Experts of a small language model.
Experts: 64 experts in each of 9 layers, 32 SwiGLU neurons an expert, 8 picks a token, a shared expert of 64 neurons.
Below are experts of layer 3 (counted from 0) of a mixture-of-experts language model. Rows are named router (the router's row for the expert), gate (a neuron's input weights, with its number), up (a neuron's input weights, with its number), down (a neuron's output weights, with its number) and show model dimensions 0-127. Each number is 500 + 40 x the weight over its row's rms, rounded and kept within 0 to 999. Numbers have three digits each.
Before each expert's rows: "gets" lists some tokens that make up at least twice as much of what it gets as of all text; "raises" lists some tokens whose logits its average output raises strongly, later layers aside. This comes from a sample of Wikipedia text that the model never trained on. Tokens count by the router's weight.

# expert 42
gets: " in", " on", " at", " to", " In", "In"
raises: " –", " -", " —", "."
router:522497512596524528474500443510570456460495520515528493533545495506488573454488489521510542458522492548433568513492521557538481428481454486482555573526505520564453458502561395461491432481551475463449460572541447483535529471518454547514537494557463519570467455499465494446494452524488559476457493574484452471488481463518480553493485455520458487490431502520493474409489479421509556513548
gate2:459388523538562470539509443460473465579507510558453461613468471467507489449499502476492501511525491492510534463494517612478531497552505551472500487546478471556498524494525471545465516480512488536517483506511426452538540504496548472462465477458512537508468570581472469481505485535472476537494575565446492519543565470434528564465447457456541455440449506569486491549454537533507539546457
up2:523555484519500493455565491529511499486535577451511526548606505489601512559496520575481500492560553593520483537455496481523480492501561494483437532515521434557547482501542477441432449492509516504471417502475529490517496523461457495495520497435461506521481449456542467559533487529528474511503463515460523500540503530473366515422457437478576462529511551492491540497502426539479486514543
down2:539496573498503572533532524561439480537524547455516499529520513497529477563472477603563523485549478530493425490470566507534487458484540492536450477516513512497534513448539585478491492490538502557518513570426508449498486511426465458478565517460603489546603404511583474499467484565514542489476526556488470522529476557511489462431432470528517506487525494553524516466528524528498527488495
gate3:441453444532449532451525460543568498488502545596485529498524524486519513451531550472559477451461523459509504486471500476458442417553496410518489588505556468529553510540500438475407549436497464538480484504509424510508492475468522462452482448547485450507451476537481456440463470473508548521611506530467516492473482506452499585508444523495421448490455476468488481535468475500525503507460
up3:541553541492462496535547523472459455418465563481559510524515474481521507561481552484496496512459605536556517520449502512542432521458450489496505463514464449539526564543503528513532463501490546466420508522565590476471462491522571531458508445591495494518520576529527489507537518452485510430487521493454396529508513481523489557525502472452518535548517408487459445453506495482408515520515
down3:529510501415507536449522465517521497557481482522501493452456528481602365457435498518513525478495491499485488497579478563510415469500541485527470522491503518447511493485514519456479595561423510548462460532511544516458545509449507490562486578516512557556468461512527534534439535599556492468549520450500478501522514492516507539433454513480473530455487497487476588480520549490506510500415
gate4:522409493594559460518556425473525515498470516518534470543522445491421542493538511454522420423450543511506527552541520549517407486498494560532477556562476463499512474559545435517497446500470538486483478494510498504455521482573480455588500483562489430519472469507513525468506514533509530379565498517461480473446478484497479527510463426464506546486497507482494514465510468537571453511548
up4:478459527516523526451538492513540497523506514449459492561588478434518463466505503484485512551495485512530478504520510528442513516534461453501462494448580445457517526468498474420398532482473477482469472549558507525509522530543453536466462479474510441497468528467472537475536405479493452449559435522462452529573507474530406401536466485479479470440563537469402447514481488514523542531432
down4:477574540492512515553514553523519478504480432570510448505430522558485417529546560482496496535484473521440473531453528447454534525538533543548466479475456504484545520460468544470517398501488473473445571521512517526549509514502495503433487519462420478524508449535508553566498497562482519539537433376533430556496511517544468476533503541555511432550453469528511454479530519474542521476446
gate5:503474508547613552500481497504580524500494484546504512527541549538534477533601484509497413446451496537541514473463490493388492410502451480543548522531581486504484506411563515463493467467455485499445473438459473441447553491510473514463464462564490459471433533516504476464534498505483416520556479503540544539486458505516430502538504463516466486481493518465451544498595528510508508504502
up5:498518471467494502536514445501504422517513485554628492473500555484440505449504558544502527492506487502465526513550515446519506474457510490529496525458522537488441477471464544526560466443527458463484498538480529475490536466618510539516525538444498441619480503455466520453477370467488554453488455524452413449487512489533444488474528557488443465464476514568490492518513513538549483509444
down5:495510465539508496525442465519512480484497513471472575547546445496541633536414453396504504518519567491532551457490519551486497507470490496494491502503393520513483445566508468462444503531509514551489452400502481541559507417493506544520472543563508465516526531476488441447540475550408594505490499494518543544504496536470512548502480506508477552501501558537514501486534430439481518490480
gate6:530466513589582557529467505423496524506458490445523477531531498543496498542561480464516421538542516500535540515438547475523555523526553455458558535526541533501437558492584447514549493488436507480529514500504481493525460420518407474523523457545515570554473560496478541511481466467519493466550474498526526459408467506485470537541480447494434491487514490460497546521566521507408547560517
up6:450518510440515525553529524488469442550560487506446592498494526503480523515435514515582531503477448463492458460525479529522541486421505500557484474522527506436520492421423578504559469502445533542503520538491509463518442412517531445494514491499519499554486574559490482511527533408476475436518463478486488462526553448534430393508514472452462497472510428487478565456520490541487446524488
down6:563504528503541522536466504475488546483478539451502492503510476497482472481501499479531429480496547450492471511475494549549592452534486487454496508503518497415513523480575500488561481443492491633548523496538458512560442463529502456486540498500571496606613541495508453435517488470486493524544470520477460516476536486469473542560443494454486507546547460572473555470541416497432559543501
gate7:501450487556486570543494531495534430430555494513437461500503539522490588410522488516544479491501530520489590540511491492516470405532483496438529578530497540438438481504494458482519459459493496495482408505464455500572484469518440537523581475589464506539479479536542481488492483511494503459445498552408519434462505491516491556533444466419513498473464532515511469453473506493545549472457
up7:499480487485510526472501450557561530514499443389419552485501479510447532578488513522436522461543558534476476517521530454463490577487538495426474527501468528452576522464424507520483517499518576511486456529559484568499466588473493503526509540469497546537463537470503485503517504514505554500557559501543499423464479500521462518437470499538445492553449498509562564472557512377511538480498
down7:450495450482446407511530477462438537418571556460538452482486493473497543480485443512398540500477472560502508488524525503509546482587442472522459560509500480547478497470529508542551512483547479492490589478499493496543449538545564446494485513532601547417512500522512592532469470471477528511431441528520498549469477513535483474519498510540542481446553518497531489520445487514402540527516
gate8:543451533584552406526509490471526550518536519512504503462497507525551511464380503512486587513539498544525558471500498568521564488521466448503522580489563421506496499469480446486530434472536443516492406538517440485549486491516555574571496413543498559526454494538492510483508505471466520533516451509534545533450501494464505469446526482438536490538498504515551440549469527450556507488508
up8:512564520535536530400453449500543463486488505549503507536533517509571493486481551521525517466494514548472530526570522483512539458572472463460499522382616512538556499496556480429533502502489493481498520437495441526513524525534473548442543490476475455555451544424450542517489456516567522522469487558511498474576532505507535538490529511535451457431542482483518433453445521488576543459486
down8:438464511526486505502373466532446519444502492422580524583529498465508531521596442520550490494531535498521520467535528530466498571478559573487482479455489544497430505524429467569498595507518543535526494470518446523543530442507559510524481546529514501504496534528549463499472558460519450476431541561478442488517432532501525541493446515529469497499518477485514533422511460509438546491519
gate9:458558587484443539555477513518484475508468503515535537476515457529551503512505495550495589499500506549495544472510522544614477535484560511510459542460523500474509532567495546498562495478461524485590468546482508481507498455498490469552547534365493476569506518502525551506484522451556456452540444542502540434397501479523490531482462445496478509537551468516502505481539450488411452490570
up9:510441501517507454576414538435419502548515518456500556531457541510494418521434473459528497520497464485495454443552537521497588457511461544501508450490526441454482510470515501537535582411453414496523516539477486423453481484441488453499493465503511538422543561495476504538460527489455502500479537517560520528532544590522522475561498556560532537513520494455482506543510518505574504547490
down9:500537552560535511471590528513538505481509537493437488482525469524506428530526523467429557474508493519475477509469520516518560520451513511400425621513509510521501475499468580481541456606554528507464433497476487500600561482528519503490499538423518515581545539464502549482489478433476527527541547516534425489478496451486466525518512451521484466543476515441505491464495480428443540507523
gate10:477504467479506556430483525575489532547464454491459576551486463578542434553588552468460491478529493504494489530449522523491473587447535510530478486504540519456532490468472543480501491475472507503507496503462422490505471502480480473531491511461528478456550483441506475513456549515472454539595424547512500604603486549478469502434497478501454509544600441450465482469516470531480470525566
up10:485491448454460509448516491519476527506512450452485517524516479521551472515554527471530471444567563484576460507423461449496485494457506467561471463451490514504491482462457463509413464501512524514476461554476448552543512446529527434442457481507502418542504487515520481483525523482469527582551448509533505512563507484452383516494467457569540520514576479398447514492593475490548442497534
down10:538531490463496433564453539458359514508497522485493461467571538449517433542463515598484490489465495459525516531425414426516526516492478492491443510458524525500499515484517526528506492462559500490469515474419562488479404463443501451462473515410464520493469513582542510563432584563534440509546484486533532494522473538474525493530461479517546503464520477496527519469467529517483474512488
gate11:441450509502475478545517453526512463495544500507490523562473507472497456470436485473521478462577490571447553552453522579467401500472459529546520546522555536496430534477458464526426464447538441521374485546529515511439533524426555479490525461471500531455438519468487452511492497506460559535503464523537473455494514531530551486565477446502514504445535447490451548488530476550549484437497
up11:529465543515493487491547442535468525479509551509466486529451488484468524496458496479507454486484468514427493527502458552463428480532434548424513514573457525451481496543454445464498566528491471555522463609533483497448481550499556482463532377540446492546553494503518439548489582549468501466550530548529489518494505556490502516591517501495504478524567466518480527461417492541549565440484
down11:491499538560465497533525585545507462488521448461497494487475519563504528557552452537514452489550386510497471480461488482517468428475507573514469470486527499464440620535494520532475499466509501571546487587521549464392473566436512468526502459504516488445491451497534528514467574536520502549479454470540474518475442541552530565495470478526548533494538474541505504482456566532458515507437
gate12:526546488498532509492474468490548517480376566518574519582454464478513476518519497521473525499438486574435507528516497497516471541436455371539504503494464554587504501459552395486472496525495541484445515535549518528508466480513540526504457475507498448506493457580441503471500430483517496531522496504523457496437491492526501522535473435581467529453550439435505521457569484476474555514515
up12:468455498465516521550439556492499528489538444532508398435517525466444498504515456514494467477495587529500548509491486523492561461487537499587512519535440490435602524552546573535479449525502468492429507405509473529445540548444463584530526613474527508491520472504468500553538462501554531495457447500508489523547455491503486502488497565460487493525459593536496503511547523500454475498468
down12:500495507496505532467509503513586461531520429449478596513560468567511536519440481534515506557501461503459516498456521443472482510447558538579479477527495508451437522458525514557490543438437534454428552552459477404463530509489512485475574459510505463476488507489503483502478567508527469505431471579531525401542435493488488481484497474516445573455548528458574576524472500510500478460509
gate13:484514515448500512526512492395496449496557383491497517527511502549395532527560493440486507489460477485527524536521552523417576420455482552456506494476509569537490479443563491474519499479514481505464550513452500437515492469494469537456536475551505572439518527491481444502486482450439514538449460562444463495537494463460585517525497505456516471490494508566486381474457493498461502527483
up13:491576469593449502466616535551562472443457541515467524535509533522501519533494520545546463488574501547496510484489445504429516464487480480481523486449565534595530515583451517498499571463494462471452484571490470455508514403490469543499491523589510464439414481478442521487456531458538506507526452463529537474481443525471554480518474508480497504457472519478555537524469459484443503520477
down13:497576526533551498455505479594495498513498499468506499426551492443504519516459494589585497465533493515425493493569454470571532511538581468510458566495537540518516537497530479462549472489466516525428538517490562478500551491464472512463563542494490468457585432522533533539443588520533452504514526449525487548485451539429442475486515518494504469435567503528543558512452537462537497544475
gate14:488552522564501607547487439467516512505504445504511495384463502476494525463479560521474549440465499534439590468517497579497458516549588593517508533532499543522499435579581501446530478513551460530490434510509444553464487509522499537462524494464513485483509506482501500498454511515515488465534469545477487515542468581511495514547520471476403502506492524408513525440510466507523482538568
up14:492485468517565563497452481513506481502497503545505460464509569506491450513524467478530512496455485455497606580531520461487484502466506556511580511547500547482451473525544507513535527443431521481452456551444460485421517481480500561473440570535518437458582579539515471522512521516503499537505502489523512538511524519507606553558573539456419545487475495485465515505607538503420492505472
down14:501521580451476475488573412523534565568395518509518498492522443472466454474522531433538602445497589550467488533540508540503498453465423434498466552537508453467550562546474534506533488566491528426549541523518567542537464522495554492518498519482562524488501486549541513541467508488491466525500514508563471482531529564470525402487511500509488456458493521506432470471469486484530495532512
gate15:504430495575488496537464448567495484507537519527484491489524458503447494470374511546542476546483498541530548479469459502615504479546513464500464554502506497462508497509513470487499428544553434482457511480570495522507511485527538566508507502469505541495481581523558446485509466503492542492570482519500427475498552517449430609459563499517557456540458506493555517479444559426507457534445
up15:498452531535526434513518514481464492542507470561458533464543478523547515518576542454497577518482496498595498495459537539492518533545472392547453469527500451581514606470538501481515478452496475477530524416451461538538480574473517619506543530454497516528504467507439536550488536554493493496523499515529511542505539496515539481484493606553534491482561474543509449492466527491550568503473
down15:455498484516516503543467499526510515448446474483420505532428476481512478506466434445515570486506467480501466516479526507475548526579436478523512487545474514432577540557512504513508506553588513585531492505573517584536576462480415465468497567498570523476518525526486536534503416555432501505543474499487464515549547535526467541484504513563520457447512478526560527584476441464521494499434
gate16:528462511575577518541500438490577506455494517516540522507495545456423517473504514559510479487440520494444572520476515504514510429396475484475532563474433490531452483428610466505453447496539455500407519484513507501449526462504534549546540588583488477489459468493472489493492457478469522483403533494505448423496490499488499505521532490559443516490449513455518474472468501429524511473496
up16:547481512514528513489457496492521463494504502517553529493503544479443509487458511557502450504516522467464538453560502483501529365455521518473498572463508493490458490472549474500500490469548438484480520553523503458454553479422522543573477606546468478537466540456456489433516470473513506462497478511515446395452526521525497528516532565588435530519370532545491486462502443451561501475491
down16:427537452557501472404465526551460509476534564431527493558503413542476507516443496412523515527517450524511518417449490453540514521581551480465433493494471492514485523515525491495526540471561555505516454542484457535629513484415445493527478476483450452508509532442479565489466490502438527541481531525549494521526509442494459497516537533468471481472504505523502462522560518569540528528560
gate17:489466578481439522555520505586560416468547502496567519521502496447459493489498530520506547484474497452491500525504539542522492429396467531521514569459495486527507508543550558530517436473543460486439499536526492448547521516548515537539565606510486516565427458523479459472514449477464583460455440510540484533442484503491474543469513482526495546475467503522534424444427484464547519516458
up17:405564442498554435468455461446532489497521511489610516499535517484503508502532515518458454455471474516528429558528501481547475421414520516494509442457515591502465457489454496476519456537498533534496558514467470419520483474467451533529548485512523540464481467463476448459510436474512516552440535479567446422419522472514505467484530466472489585468475478559506486505515425526525486543532
down17:500527401495478504476513527493504498468464460451395532534474362475515462484481479473519485505457475513454503502532474511498511517565582461459424523498449455507530480495494468510525530498486504418428485511489512522551535462528477545472448465485423538528532510488496576541534443476572392484518530522476478470560422492462498502432532551527471502550551514474528557462536433489543543531495
gate18:530532568471599510496522456554563446561563505526397525534459515481538539418556513481500544523506506539424519464486504496516482369523537448437500491567496523531467566569558479454478528512522427513488461514501505436531494528516471533570489521540489508465532529473488432488491500567528536503531547613475456521527483538444501483509486518553465490512468499504487458483492475491471536489447
up18:464505494484487562612448501499446522537474511522570487529489434500422469521495549560539474466445611479519533500515547427542511535508458499500474468528520535437554559489435473525460541500449519511479554454570510477442490503541508548468457491527552522497449641475530582478478482462492492563480480423446491491521529496516514470549470498507490521438520424475501497516550509508464510506513
down18:523586456482487507502532532501562490526481515537430563465472476436517514472531528510507577493513496468448540492496540510488505419517515548495479519523461513570468512469460473448462526523511488444461502509516535468523507492484590550472448600431483473552547533503468469484531468558564564509528540426421479525508506478527486560545512512521475467538456539456578489446538373487553566483484